python train.py --n_layer=12 --d_model=320 --n_experts=24 --experts_per_token=3 --d_expert=240 --d_shared_expert=0 --activation="squared_relu" --moe_layers=[1, 2, 3, 4, 5, 6, 7, 8, 9, 10, 11] --router_score="softmax" --normalize_top_k=true --routed_scale=1.73 --balance_loss=0.00215 --balance_bias=false --router_bias=true --init_std_router=0.0211 --lr_router=0.000362 --vocab_size=16384 --norm="layernorm" --norm_eps=1e-06 --tie_embeddings=true --optimizer="soap_variant" --lr=0.00259 --beta1=0.95 --beta2=0.95 --grad_clip=1.0 --batch_tokens=[131072, 262144, 524288] --seq_len=256 --train_tokens=606100000 --steps=3256 --dataset="wikipedia_en"
Below are experts of layer 4 (counted from 0) of a mixture-of-experts language model. Rows are named router (the router's row for the expert), up (a neuron's input weights, with its number), down (a neuron's output weights, with its number) and show model dimensions 240-319. Each number is 500 + 40 x the weight over its row's rms, rounded and kept within 0 to 999. Numbers have three digits each.
After each expert's rows: a language model's description of what the expert responds to. This comes from a sample of Wikipedia text that the model never trained on.

# expert 13
router:534524461485536491498440442535466469478505483491424414597519510452465452505480470512461463486558473465503542525486512553475549513540463467489515479497388423546548437430480505448531500494491505521480606565515509495511485520507460532569551498
up0:499477523473468508488561470491456516478452550446535456503507558583521517491513446534481416540578517506512498511515476448494515502541464514557516471525466548497526442497472496492463545535461443454464567508520540531552553512530503535547570519
down0:468498493412469598460515469488544472461502474415493509447543559485476468468453458527494463465529467486522466469523487587455504489462568541588507494507518510555562421483450529488481458465528551443499568523484417509453424497535572498483466542
up1:551482463522577548506536435430549548450546517498421509494488487494488513414471570484506516505476461492574491510468510529522527512511560492494491438516514502466469530542493446546449493532434569525424563464466496414462428526508524539603586494
down1:525464362515534484409478579536504438459566479513502554530424561407508473453520497510503449528596519489518471560501504521453523448468538542532536502530514552553621503464504505533530484473489506428470488450566479476475465413484455534475478467
up2:552498580574468421518482487495449475590484575522515509429447504495491552501509461495570532499481572450483416478508527559490531505583494465443565503537500553523423491539517537512569489480544520480512495498454490520496451488514513512526450511
down2:512518485479467419468486525526537476432565486478498527491485449506464492472513528547461439532534548587459478446570447504534489487434491468499533428546530410507514562517421464549563568435459530503520470466456542518487556549511519505509445511
up3:466475513430465500470481512418437468497494450438545501456550510454512487534533507512547506481436566493507454520560570540481468528463523485465484505522520541551474542524493470502513472487494491491534471480465503514501526408556414500468523545
down3:486437552589523545520553506507528581567547495558501512491516482515429500491512523500504465509492520433449456517448471567506493482541427483510539516483468449489481478542537550462485553484500455509464464521441453449456566523532424510480566549
up4:467528508528483451435489533504495523523472490466476427614530448510569542465539571474465522508493477502505422519500478470534522524545540479518465512505549531471480506517519478591491564517513500487488436539590557576557467495471497458534602466
down4:486453466466463427483469605540500515587487484473482534582506442444578517519456541508493566503444514471522506502522474475506513516446452509511494496568436496550524463524503499479455512528530423516473485499444564479557506472468502541536563518
up5:487472388496483500581465491534459527515505439469601488531477508491525497472463414486533564487533494454510560499537407459499576503506424496513485443529477499460477473471550568480471530520512546555513435445504510523543537483426497417479481482
down5:476457512500440544456520563493509590498502529513523501558507541485561439509584434485502504442523510570482561515493456480522515496512462462528465468495471486432554492519531511527423433429558504448538466471453510573483546512482516470487503549
What it handles: Middle fragments of scientific, foreign and proper names, such as ph in dolphin, th in Chondrichthyan, anti in Byzantium.

# expert 15
router:526449570449537584521540494605492489485494537442432542584482521507479479481585519512431469472574517491537481561432400471494518453556463485518587528506482480507501503500494518473541475462488460509509549541542505463474563556449436492441529456
up0:471524522479402575403530529498569537521526463527528501484520529493563548528525459450535443609475458490512470583488458546541505490468495407474543545525517493464520515502462512505543525530512437444441485487472435464489530483425459491531520552
down0:450505490464612514582524507507507506516507467486542457527469484519517526483448469503492575432441482537433476509555468467455534502486496495462549465551460486525505508507536543554479464494542518513534517510453521528446506545500440559501455452
up1:564510424524481501541462479416493498564502420559520444567503529466455455532553490480549516445582493499556528491434536439483506433557448495409510444517531470485504410517442474547461445509524467479479519496518552530537536512503528468516448526
down1:491564448525499423551497449485476476520430477526433494446452528538393506431515494486436560505407549470467438390594483497425502465515614521534449487490595496502499509509508461502481541475512480503441521417510484465494553516493490480475464515
up2:555491418534448523461529513485536484517456509479547533478466473525498491500525528525518426541533477469486541532511476491504537376527528464487488490429511487470557481507518520581484518481437548444434486479486452420520489448471491440407442536
down2:453499562558494539500442488442488530492527480443530442530552472486502540495518502504476472534491538485537434523499618561499495543478576567594460479550592461554458543495508480492499514524533546536519431521473445491519488444533496535503486493
up3:507526540469532485553491535536553548426519444454473525499499518588436441490533441539503513473470566537475463530490535452495484487531481513493499517410489430461438486531535489432475505461418499534456493482570509494537565477495559529487496515
down3:558519507586470522530486395454514550580480507484495482531556462520529471439458495559491475566438503469459558484523507541504544460516548556521483533526591524444428528505493551498547481564460455584456472492468462475527538529494464463507520529
up4:414520494514509449526527507532572463479509503536436480487538493516514434458504473511537405476486496530478459509509490590518435469408540452517521415528522490512515521470461522541523436498502494556580457422545572462484470490483423527469460453
down4:444529417550508550442642517528431472440511532512546463461469527548505510512430440481511478461554538490470549506478478565404553477433537505473441495542520552373422491442411542469509516440473549531492512494449415538510590463501495497478522482
up5:474453575444516508550515453511483536551503578480444485441560452500508440427533396540557416505510525433486429522503532450502493475514485518520529475409517499391473520549435594531411513514476475514429477501443506465570514447474434478510497542
down5:563478536531458479538565537558493508496541539505524549536509468505486499517572530523476524552485565459475549568539440510470453481431557571423521478557535538532508416477493506474517556450431429461492505515504607453420527495588482444485526496
What it handles: Prepositions like of, in, for, by, especially in species and genus descriptions and taxonomy infobox lines, such as synonym of.

# expert 20
router:505410529518486426539563535568499465514525483531561538599542478552522473482553491501467547502491533529516456480532480494543493468492482466511486548399528532474523483470473510464560533544513461485497478432441502460507477494513542531470500433
up0:493469487538442529503415421461523546492481514469449532500492534486551550544491477496499490506524528485474479492434461477495535487473522500464439536473570511548455522555546534523466553466477459500487518548515530441545499494609451507508554524
down0:499538499546521530519499550464446543525435514481556380548514518476463485390484506494541503587462460615518538530463457533458450474477496477474584510477564470475500443484445450472505566468549474526561544446484446489588475463499474515474495545
up1:497545497493452470517515463487458479474525456468535456461463591495504546562464449410496504455508535532514482542556556577474488523448526563436514509472443529552480525585494480497502484568454438519558497499456520478487508455470489578488499490
down1:478469400494534565442511484562525499541531555522486511586537550551462555465484461439532547519566490406441517483520488484508489473507478515495525521477457443518541517435542500459557520509555516457470520504468556498552538566527558487535463537
up2:479450463421538533490510525486572515578491547547500488552456468486525515467464440420496492599555472518443470471529514432559484475579516585490520558467488494489469487469532471563493497478550581484524530472514538541469481489566540568492502446
down2:503472551507554530568491489470484551510435444477505447491479557457454460502528470520504514508517447475516477528458543418557574552489502522493491470521485510497540464541501448543440535400456508465467516526467571496470554513494492485509519509
up3:463502562428509509464475545423471519450475502541494476504465496495590489493507456480546550535471464504553433611490529469466473481482450483579499566473563506572547577533427486529535515548566520529470519538482518544577502523518459438558487501
down3:527509509519457499579536543506552480503497421500546601493434566525486585517508485564522465525432610516391535516501384509504485549533494566466542509472515518405446568529536558536489564518512518481457461487490454464504458491541485503480513522
up4:503538493486477450555431469503507529480527542463600491483493541497468495530502530498510432475477455564464453475562543508432494517475490569492445498533485493438500497516492500543542517445500547448518473436535428425587517482537578506511478507
down4:474500525539447540544525549495504518480461477512488509474549526484497488488509497477473525543542443429507514554432515465520492393637500510447539504449540486532441508454476494551508510528550520535543565528503553576497561478544475489471369487
up5:526504484476446482491501444584561465531493529473501505483467540541552512461488486404507492526441529557490516499473413540541466476504473525466487524463476485490527441487507458411571507521433506477479483487468501547514467530482456469510503494
down5:527520523563550440533501535438449486507505514411504475475531526555462471525519493585486512571539475470450480513523560463451497509503512549560545507456481478566502501514540593507479485423486519508463525432426508489513500507462465497588484551
What it handles: Prepositions, auxiliaries and linking verbs inside running prose, e.g. began to, continued into, has been, released by.

# expert 8
router:542465424494506423443561574483457445504486519538548493505485518494499497500487500535439565549506570493510452471476491465507491492539488470526502571468546563495561477482568529527580540560494523489430475396474520493503511513443529532569459447
up0:552524541472528439508463563525483422478403512496530521529499526557521449492512459559507495513557538525551475497402516502542502526499454515483465379481507532533555532431475551517511474552544490452535503512507528481516474449436506523450495524
down0:497520452505524543438493470499455500544504542493547484468526559474589498447537460474534553491441464508487481504476518510500535421478568472562557554417530463466526520485453521482457491508539456619468458433541422520448606454455493519557552460
up1:427492492522502450393448502532532426524497482539536511518511469489538538455511541468520528543478493568458544443469498534508522550520558398446602486572481462376470514519506445493551486506516530538499577447517541546550518492450460470528436455
down1:517545496508504490468512521439512541465521476445503529398512436475531502487501496567476508534569491537509480485532474471491506479521523515516429491468506575515517481522541447507517458507525492462491533465518464471523509460518450523544550558
up2:454522493497461485449550417434446453449445564518545504470538542553451619565489530492442493476484561439431431475509452549501553476537501455442547517493489573520492454521556446504508428481506517483526454438448448507475471523513533493553526551
down2:444485458474477533477502566448553515532512432474514430499598558507553511526481537516495469503595492521507517494500490493607458493500549497605536424467550363515565544467558474457498483464518542485480438478505528466522499510511503487515528493
up3:494471482526454407516512490484474552564485539583494477456511584477503575432573518468499461498505469486551516553495453457461434576530534516494478527497527563469510537483523461481524499539518478512527482502531487511513479457452490472454530453
down3:506460495490489503457564491483526464522521448507477513552460485486540483407559494519529535575563521494566549531567526447483412493540450426614482585488482500463518500500519453484439492526466453419533554488502554540505525465526571464419460455
up4:553561481531425510505569454495498518509486454525457481520479445483420551462562471477506458488487506472412504524449436486493499471497482494448516534465464546512545515482475532493448508501505573525566514503463495470568498473524459479540497460
down4:505462438474553478534426515538538486498494453548467526518498491433524477480516562443493545451506438513578606559576517491474489473468548494477491452528467479489478536491473498388457526532472556586411577499522506515544480469538534468458549539
up5:456513506557511492444512485451504435503479480496446436443467480483483447414455512485476442575495520501535498421456580432426508416577513469455509496566513388486524496525485492492510595526554551515480432485563541527522513500523585564571531539
down5:567534411517517537485497485583459493420515505465511467532467517525495518503534454531513520471505523505522472484488550494528568494440533522519486482546495548462502513437475523400486516475573499500482439494516442423527482502476512462432429495
What it handles: Sentence-ending periods before a new sentence and prepositions or verbs after was, such as from, with, by, became, released.

# expert 19
router:547521550500540533521445440515554459518501489583471447445493484491492490488517466486475475528413402517460502583491535487338499503578502520492497479455455467447598431506470513472438491480488488419517597481454536525541612535519503529498512541
up0:491484468451517555510440485436496543579519531486496484492511489470458505496515559586449439545490459548502546471553511463520485532533509486520533439444510550499446549491557485446501489495479468481455556502532530449488542482573455491478516500
down0:547474538462533501516498496500563519494500483481467497392497518462394426519568483536462560502543430490466617514499487479471464431487444498429460498508503591478544481421580570491535498513497494454478457473554431465529511463463537539455504565
up1:576435463508465423457499477441496401465501535540483404536499517473527495505480477447504522485492527566427456588486445467494470461462385520512510497483492498585467501521407522511542522530482576539470368462407543497480517491502505495501479535
down1:586482550525451555483567461442516507559489479524474489507521503550503531445491591475470490499547428513574551554456468510531507584561493417433513435507502485486552459527471530520459584491499519558508478491468509430524493536525439527533493543
up2:538479497543508517493479473408490480541472519468469508456521460507501507480453485543511517521570525474487525420596539542455452512557538471452531429456495463455585471442536484524429483528481519510569478480473507427557475451488548538465561557
down2:432532480485510503544390446573435490508490485484506519481497562431511494470536503467464586560504527444471567478529575429524504448501517534488519480428546473472543552527402491558517488548497584518442502606511462567517552447479518518522503464
up3:460505547489532488510499543473514500493487530458493513497543448577540449471545485529494529536441492462486510425453500543478483544466509458458550491546498492493505539508474569529449451520521468440527444466484560510436529483501520557504573492
down3:542462509495553513495477465507421498481545463456466530483454503480534524399533503523418542527457546438466546463502557513412481492522530481421485452506507496564505488481502484504475513464552542477504531429535511455481533506528556421441518539
up4:477519495466517486515582527592603422506461500546501443436487531507437477531529502461448507538474498519458575504378449496510502535540486516501522435508526495430496472530513520472443591488498427506595480499525495524487473457513548492467499562
down4:529511471558590520564521510505472542434500575541586580519453431512508502552456445533547480492545510544553529465552590476567419443477529492451482450631550562547455483502538520497478489572507481556499494462497480494494503494564479545525576497
up5:534499532463539474467471445519556518461539500533458491485429585540486493457525509514473488495501538557495479537482526494475498478565503517530453573523481537499516413504533464481526474489507540478454461505464506488453531583515447502549511491
down5:503455448521542424518420504548527520467486505552542518545507463544467588520482470530473472412492494481507583517525431514500509546536525496522498448506529569515475438477451496471491509504487527595493483497501467560495525550486547478472534457
What it handles: Double line breaks before headings and sentences, common first names like John or David, and pieces of Arabic or Asian names.

# expert 7
router:483453574506503522509496465486465532535502509421557456493474499536492552482429489538536428491465457542556518572499514440440508550498468529499520493538547543524470484449492500478543520555466555486458471516533551515488542534562494422517534547
up0:525455532552486519570504475518526534477510470504463530429491468513493523443477470515504438538483454488461543458496511528519502550433428481546516449587403507559549555467506569528481563507536411498434484470498513528492493513444443419649502476
down0:458501445523481506559518513516461498552517504431519465459506509461478482492535506524459506528514593448462501562503485486490433484521532424538508546478481495468478490493508475435454461542496559502476580463552548507463459489473502529431493459
up1:493510495513466427454446495493513505494433533533498510495420540485497480547514552490497515515539516536538462406514519477528509566470490524460462481459455465458501549508511504523519491529452478527533510512518546503472489462458511416498494524
down1:526454527515522560532520556501502520523496500497428534544479521556526480504542524423439509582471538478535536488437550462506571427463524467451466534443444554516461515519462514441475461512514507558481464472497575504509524457458468487561513546
up2:445458501518534484460466584474518479466484538440536498554510555532458524488466522495479488495516468483439519501512558466547518494557462423481423539549508540500459539533484477559509505562415473568514500484538501496516567519521465494509461498
down2:513597446467473489543499411532475531466475477469573524538519468472455587505510514564436421518503455536456510426529497575442543469509490477493487519492539409434523521475503534446488489499527477534519572507529478528459549547550525551425563480
up3:527570495428461520511452473443542517504492445402483513511445532511560520411467522483522503511558560553518536474506536507528515533472537557512498437582495490529598578457553519515513564546463484413552490479482464506461510524558498417482449443
down3:438540510425533436432520458506443525538472592437531542450585516489482482594472542494559550560543496480568482432471478521565424459512421442477512531469528513474487450483473490526552521509492493558520525478434462450498557520574501482533534515
up4:525557443491515479484486589421497535547487449481497552430517466475535493523525517505588578486523480498514430499444505528473456507585470580487513502506502505430497463408479561484492530548507533456522494460481489493552498517535517451435512488
down4:525518596527515442489459489506541483511566481520459470504486489494467574538447456488517462460483484475497481518585444542486479462529509462469477516433465461509475494473502495519525530523526453473563482600491544496483516562420562471475547492
up5:554526464498516452522513482542494478548492545446519519534456575470541522445519532536401476558515493506465440502528484492540538429495497532471475483537509499532468521484511467489526472549522439469509495488484496445448535543533503498461518473
down5:477614458466468491516508605482522432499445465575524584481515585486492417482526452446529496537524515485518459523495501527566472464554512528491489541432498460505487521528457507481640497479525410502559545551526531394456462506471450446514493519
What it handles: Hyphens and en dashes in dates, scores and ranges, plus final digits of years and track numbers, such as 1937-06, 0-1.

# expert 5
router:488511525547362490480513539515508467473438497529523535503483510519525510585535469499566460473477514495505534551505502495502458519534556510534543515522467478505453570557534556562520488469569476517517497488540481548499488456503450491429431502
up0:531470507507512481523527464462555524468482466461464502502560501446528530552536454474482456483503501530475479516524454496457442524522461515539471448504522471548532482502514465560431552585470537508461459437475446578513506498441487445454387587
down0:585542510485480534478552473527491517498560476549556498536454548516506470529497453503538493478486490515444544520474473536497458556493530471532479429502500542501564516573393489423501477429512527527390469520549521389454436586503585400523539514
up1:541522475490516526520452425537488506539548503497512557514427523557514520528582477505444475505465421517494462527475534473487466457516517410523544554481498504456492556496513434509528427480565492497587523529486563568540483486513511521499538527
down1:507511497577495516440527517501487533451551524497513437543511542506581404518490461442502486548452549508492433514552502479524545444396429471585476526474485528540450509423478527537495470530463497550486455447455490431448518538535522536471469518
up2:433454436567486585555480508485459521449466448561569528543480521488475490537566487567560503549487588473529449537503534456523476565594556464465520569416448516443448475504542448520560568568466527570515455500536444511473500474471542476493520432
down2:491518491459500527484455473513461519478487479498535446441490523516477521466422427434428452485486525497411414549485475495533536483523495485452508476542485546517487507476447553547516514424508488478467439486468463498529460582481548487558502474
up3:572454485521516483441610518511496485406441499517556460504533440504527452514487562485473496521413513530527487485481490504472543508540471512504483484493471457507415531441499457410538493494510465482494453469522490522479530421383465510458475522
down3:512589436509503459564494445493521439532548495483544442494473496515476459535487551535516532566510494483503508495457421469485481486440433462547592496485584570475493450531480583538523469473499505450510544440588442498551529495556515547477540482
up4:499500537493477435533548537439614466466544449482518482456488476532473491536480523496502577425543530513512469450499454526489494574484558494475550494474498592524494550554568481467514486507478540431535406518551520498496465490471526493507466553
down4:410524485561518496519426496563442486473487462541480556438515519496539520456493502481521449534503503551492534428509540441518488525583524502524462490608518500403558379493492514497548515519504481467444526502502457519473455526481484524510545459
up5:464441472497442473449530449566477512490478494450506560461506532499431565500557501539542485596554472522461471517444521540550402487476519578530488479543516536503504495473445571479513513388523482483565536530541502514557491544503467471434561486
down5:445530476532500544560445502466455483496530510499417507471462497528450546522493471442501423451595523469514472471485537461506519448513506497547564491469491496535497504522448509470469529533487530531513541420569540517491452500516491517530443516
What it handles: Capitalized words in names of institutions, parties and awards, such as United, University, National, State, Academy, plus age.

# expert 17
router:532558489566457475496498465458450497549507496445501478537515482586514534470545478449521484482515490497489475494440516564503496570406511474584513483509471494532416545523515549563567501566513484496476436467535431464464501534461530502500423502
up0:460484458492577498445532464427608520515504589477483521522505467523528523432492451477535514516518551455486535525474437537521499591523505499546567423442452541522533421485497431540521564515464481458552474521533461428547502552486439525471546535
down0:452479534550489487552566595473510575497430494478546543453477531535518500479548558478470554437476576458509536515456531478474538508512464523502512473525544537461489460568440546491552415506530474470438499438507454487512493507499538533425564478
up1:535491543597504513438487474486472554511508494514478510509573496513493504506566475480586544499475420483523444503544522462507469506562455518445413497475480455424407551441530455481516481544516435538493456466495468543495480488500504563423524528
down1:492571473473448461568516502468460529465497479534474572480543486490538496513495523435475434467547529486529508528451477442525520546577597443470588530516501438541520525597479528498488508463520457459510522551471514521483459475475604483543511518
up2:474486560443437472496534526471485534510579494518517461519517471510417514505444527486475515537515474501514456474547485404426530500490503433511495467477520471453594441462520515529457479528518440515469540539454547597500544513523440450474458531
down2:576510502531481497542514507533456532493520586475551555485495472560498529468550517436507521446546498476557422499493511530562481514531502467532490525514495451433536614494451490475499500473575500454532429469486492473430435462440456517519451475
up3:506528516496487507591505493596452558543489456465487470479519480567511411483433462444550516512487529546527523508531462476492454509524431487475476586464520530509484543461501481431481558537508439461563479489546591488496525508485484405482552508
down3:454504520500553471457459499468548511531587501526523554497517526524422542467412484531522469503524523482504491479504478462471460505424511463462435504465501496527534477441512479433504501590473451556497529514619501504504480522542487456525575529
up4:466533480533542449445552545527535463524520529501518482448505530538517478519446587480523484468537506454536531532552503506449503389430524467491463434548516526482556473500487480516469537490484361443516481464448519513512496487407486552537513484
down4:473536489560508512496561494470535503526538442513583516513474461517504459509550480516470508510483474485467505566501517455512544485496478513516503499441525475504495482464500522519462449491499512485529498457523480461542425522507490441488513544
up5:450444482490503515517490486507515467472544419427512486497485538561409419529483554529483570525455518471470484502463513485522448553522494496505512518443531521505463507457505529535486420518478477470542509566475439495483514509584581561524548425
down5:469503542500548451455441477468437548483549390450472504554505515527492540472546503576582510523492505458512515426542554514511490449531460499468504538477559497539540491493523549528480499508482464493525398422490443537433565531507489443491424514
What it handles: Word-final suffixes and common nouns after articles, such as ation, ing, ers, time, film, team, before of or and.

# expert 6
router:528535552444513498446515547481540526532549472482507457487509470582475484542483549533537557500508449440493564509509547475544477502495555514386449467439440503498497543446473561484507462521491566421531470512477493562520491434417548462535501553
up0:439554424483422509431491456504473493447392478518508531541550422538468511503486494544455561487495473449468576531467498515439506527513537504498519433432472484457433515501574483527491442548485493499581527510476570468557517506541501498457564487
down0:441446503540521511426552553490451427503517504522593511503529448482534518412478511567457480421504573459472504530504457466536503550354458525488513487512515490507423507523457587487484506494497457465511559536444435443444529474497470466506510520
up1:514454510470519480517564512469529503459546548488514509449528503493498513564534456470498505501511540562501565500535499478494540483572506516463381527488479520473509481577508522451469412477539469490547530500509492520460497486448461530497484545
down1:522475433477505490467499521498505522546526509444502483565462474537508567487507499559504452527503460483441403440441471554504449555504496504494444477470505487494514489457447507485506474407468533477535544463510501493525447493522546455492473519
up2:495529526473483528539502545555489492516470593580477472513549489526555512473493515504469459498408451610519482543447527467516459512546486491447468544409409498569506508504530470492551439515531546454522472491548538474539469491482378442475590496
down2:443478528480493465500529514522525504454449519498530438494509500476484434553468514563495521519436570513528478529423447548480450547468548496572450535564525509474542493516541523524466515548503568451401484513460514517518461484488516525539444488
up3:544515489469527442543492549492489440441544398439547546494499557452502480482527491499432497539520587528539494488540484464478434492570468513454489416602506417506525503492504457594525471563492553514502530491483470546554482531513529477518404488
down3:502519559510458514467538549482493491532543557590506473497509380421516458520481546547515473427536422496493481434492491523469553486411523606485519574437565553482545537519473465483473515496497518556478478503464496581492512462469539515464473528
up4:515545517463489556470399540507496521486484548490456457526500493586478490499437533486522521543472503510522555523452543441502509491459519462500556502550542531526544504472574482556536535432535504460506446498576467470525577449563556474502566464
down4:509466500529459519494377492512470487481560546509499440525413505550486496546527481496462477434563434491570506528510514506460502465499474534507542505500477472521415465503494477475468528537560456482599515481411515559477451506499531539555572553
up5:456518501566455485520463515552449542552500488476512498511541505533535503525512483576482502559525518502495545496472528496520494453411567555486476492603465521509465448524486550510462529533433430435513516443538423515492540512473503521487471488
down5:443533461570542486474517518584491456444526466437549553556498410530479547520518528447533464539526545466535565443457544397529518427458483471519523531464443504433512451470468462447505495451527535497516540464508472492534500496500469533459527475
What it handles: Pipe separators between numeric cells in stats tables, e.g. career and season stats, plus colons, slashes and dashes.

# expert 12
router:524473508524492477536427563496503549488476462462490442471506519538526522511451532492508471443552410456431531524511578514477495478528555529428467562412447562517462531568560471441552443481516517426444474451446512430480521431437492472486554518
up0:510448506520448561450465472505522477594482520571485516561487535442641532599510475535505517526506450468482519490447501457488524541493481462551551495515497440491473499512526446566494489505470572518478434482610540486475484462453453452511515504
down0:475462467507506507555420476533472513507525471488571546503489482496496462499480545474485478485487569522481438505506503497451526509504501511500446439554477543490529444569497422460494501502448517507446522567518479402499452492562508523512544383
up1:541524508482524576506450526464418556522504430486497530547469503508468474503495500494522535477513524535516529471499575489501511464545515506502523420497583451516515505435437538508470494525503520505494397420491453485568515444526492536504533499
down1:509481525500481505558533577498499499462461514520486509500491496500449472493431473495515524446501438474468516537540427466504453460464472526510514490455450530517510514593518421518497555460485516550540463508463542507467486499493459460527492487
up2:443473524450550422514511514488599513511518476519574490423460487461531454451553595512467475510503436522510505528539534508442467461497520531559492507570563531455508548486493493536480522514405401493506476560471566537466504561498510551501542585
down2:533512463537486475445463467512433491440514480485479439423516486506439581528426466488555540486568459446419494457443487524507456516563517526460481572461389500458477513494501536502449526533542509489519500469475443540524507450455552537453451537
up3:517527616535498476516469528471473551507417513480464551552492507601518525476486457542490483469496512492551482485532485490463441465473514454518540515502499426451569542545625540399481469479479490492513557503560462499524538551458500534489468548
down3:512563503466467524482468480544516537451443484482493436472526492517526518480501486488468457545602516444521529508449504507530484545404471486474483524502480519464423479528503491562422456456548507503481545570448454498508479533532522561547420529
up4:552472572528426523508492557542493504596557553476469501462507588529525417516515507443473467489557536553497537494488460521490568504449502510528473583469562437453479563504462453492476471547640585532540492513457491464540448509519517523496558477
down4:529491557532495502439455486531506523529455486541478512503508540456423443500537481528484498531469454447549439426529412544479463491632515486458456472516509474503457479444517495537509508512438456467512423568523581524525521541534517512495493439
up5:529492542508547520463489551458558470518490474547529512480561430467492458513458543460518522500547458440519486420515536525488464496522540529515483508452484440515462509530595457506465510528501501448523521447489493475546450476456487488505496512
down5:477553558493509558447487514485568552491467544529602486465516514461530435457516492480479595567525466497502567494602462508562535554539561495470489498522523471526445497549482531459543526582520497523515483453454587526506511477521478471451492491
What it handles: Pipes and punctuation in discographies, vote tables and bibliographies, e.g. pipe after a featured artist, opening parentheses, ISBN.

# expert 0
router:534561502466467485493440463494439489517489518460438521491492536543466518436536480427481432490506527498487513504464481519472473436503464549593495531495504461497483528526510498492478525515480434478534456497552441518500541475547531421498557522
up0:487499527467521491489539534501471481497489582504553558503504466498524517550491561539509536473453547479472490538508517510545472493484482522458534501478449526460592549436545453558484532464540509479476517444536549477562543481503424522461488488
down0:500477473469532441527553472499510546519531504488519470565563475538503514484550492511519550516468486494448484490488506481503505465442535509494469577479529561438515514399512502567548565466533471483456456484429483506470575485559504584549501580
up1:473518585472534483524516407498455580524531477518529473559479438533509450587532506486520506565473386518491560468493453532476559578506518537455446483479469554486472523505527482415480540538479537539493507589453509500511510444509455520440534503
down1:439514547514423482469494544509468529549441475466380479445485575605535483511544495439459500474505464537523486579482490558431437496441486560556570438576529471483546553502499503537507508477552496502460531500446510514444446521547496538494501549
up2:523491570512445473509495495480465507422431504491521517471450507447482515496468527571490500514448476487487483498374546527487460434520501523568497455521559476464481538518491504454485568482449542498473551431472472485491383565588522415488479487
down2:432419489535532475442504485494475463562481493469500592476474555487482516584503436612493501479507515515447495501535509463459490470526475567517463427468502527546427458471534523467566436577507482426422534500489536496459568532470515535545532505
up3:506513533509497501513553501459575529505528559496522588545451459496539495492469559472443482429487500520512548527531526535443467503515509492511474493564535550560481457547484424491489504509454551498432419514508444507549482500516474517558429570
down3:530440529518499480481437445512506477554461502481536516560531466519454436479521396550587486498497562470544489486483535556573525569531547480540492454434488518572520480497479497543507454506469456501429448525493492451521547486564512577550462465
up4:520466510523515442516568579518530551430568442491528551469504505606565516497494434510553559463476509549572582588590444485509528530487459457505589505514565523503502414532479521493468532445518467501549480474519477536582576405503533448447495499
down4:432548463558525490485490517535547567498523579483527533494465454505518454453425557527483473473568475459502584460455516495498574524541526533448518514508446443520525475526457523424518558546582490470489488466511454484462538532479466458533551562
up5:518487452550549452433439491499523512527469428452476440502551501504545498427433489500512510570430491510473539451467524459468525536512480494538459525554458526429498465506450558505550501562484462502509467447519523500536526464572462473508507499
down5:512513540460471534496557470499513472516590528524547505458500547445506539538512432527475442419571497555513484498479542478523527472535468505444498513480592486540521504493465458483496461485524474483524551586537479562470488498470488524535484520
What it handles: Closing word pieces with trailing space that end proper names, mostly surnames and places, e.g. Huar-te, Duter-te, Hoy-lake, Pot-tery.

# expert 10
router:541475426472474507505524498553578493507520496550511486518549454491522503524453468491490515408462514437496448549524466559475477546464477502487501472454485388525512498517478527522442443528558511495556555521462528504494488514471497538572426546
up0:497548523503486482479449480387470546526427518511561503408473447506500555505483528549525503510527498467424480421415394495536488518497515481479484483537540472475495488463555475471472514586480548484452483496467595505477498523508515522488508487
down0:547517599516506492555515471405509510529433534470470437484530399473493505518478524559467474481492546517502526528450456498528514447517526468412455420483552534442435544518506504495443469564552509557512533531519510527532489485469423500477457523
up1:412503491497487474532512456521498549483495461522512490493554430522530495464463401461519538554552522458540466455519486504463445439532485457456524510482454482424523581480538541483409488529535479491517465506436472476527499522447455446496422434
down1:422458532566506549506528459498500528509440503542533507473509500481414500464495462494471520509471450460549498515478513443517492473492544522523501517545492499450478532507536499393525483569531469483488522535487495463491506440525502474390418496
up2:535372484481461502531506545486507426570529497471505566465537464500569468486485503586430477514566491511464513483406468445452488553439519518511479471500492504426563549495549530588501511500425472535564459436469533491464574451509560478526553536
down2:463475534510509572476502460550485478446505520469592428545427486467508519453614580478506513466546491532493501506500447544468494443544570522486509517520440483457599549535529447507551445536448513501577510483525531469518479433466551469526481549
up3:445464464473435507496532428442574492483504502525574511511556529530497476525535499411580458562485446556476463465497512486507527500457540500544513479478497502547514536501466492427530506524373443495510493490475512489487475520540474562500518508
down3:482428423510507493515465403499442467521506563490532544536521574438448499446539549470527466516489428480460527491515444487486431531487521528496514506544538516472495534516490518516444492425398494501589482514467576503483505467494540469477479491
up4:514475563504534499454453532482507512442532496464467480462535524517584493455523454450445444579475586518467474508451505523545502417486476500479474530517544429446534509509500596512481536463467461564525535507577481542527475479580512462547501521
down4:490562501495485511510468546508589487486528535394522522518582475501498505566540504509521500487556520469398510497500574516502465509452485562525482546513485510491480462485443554456517492488527469523529490502493462399434450522466433447517502544
up5:516542544534429520534465513534522484489559438469473519473550462502509436463501478445534515481475511533503549485506491497483506431487467441476509559553497479531492542524513422495463438534519485523452470467445538452448542504510471461504455499
down5:518517485552497506499482559538439575535464501547475480483527416510457500479412567454474535514505493465480553493487540536490541504500522485556576494502496463579478467538452521475550494467507393449440535442413437545514566502452519390445525553
What it handles: Opening fragments of rare names and foreign words, like Hann-ib-al, Pasc-ale, Yok-osuka, Har-bor, often after the or of.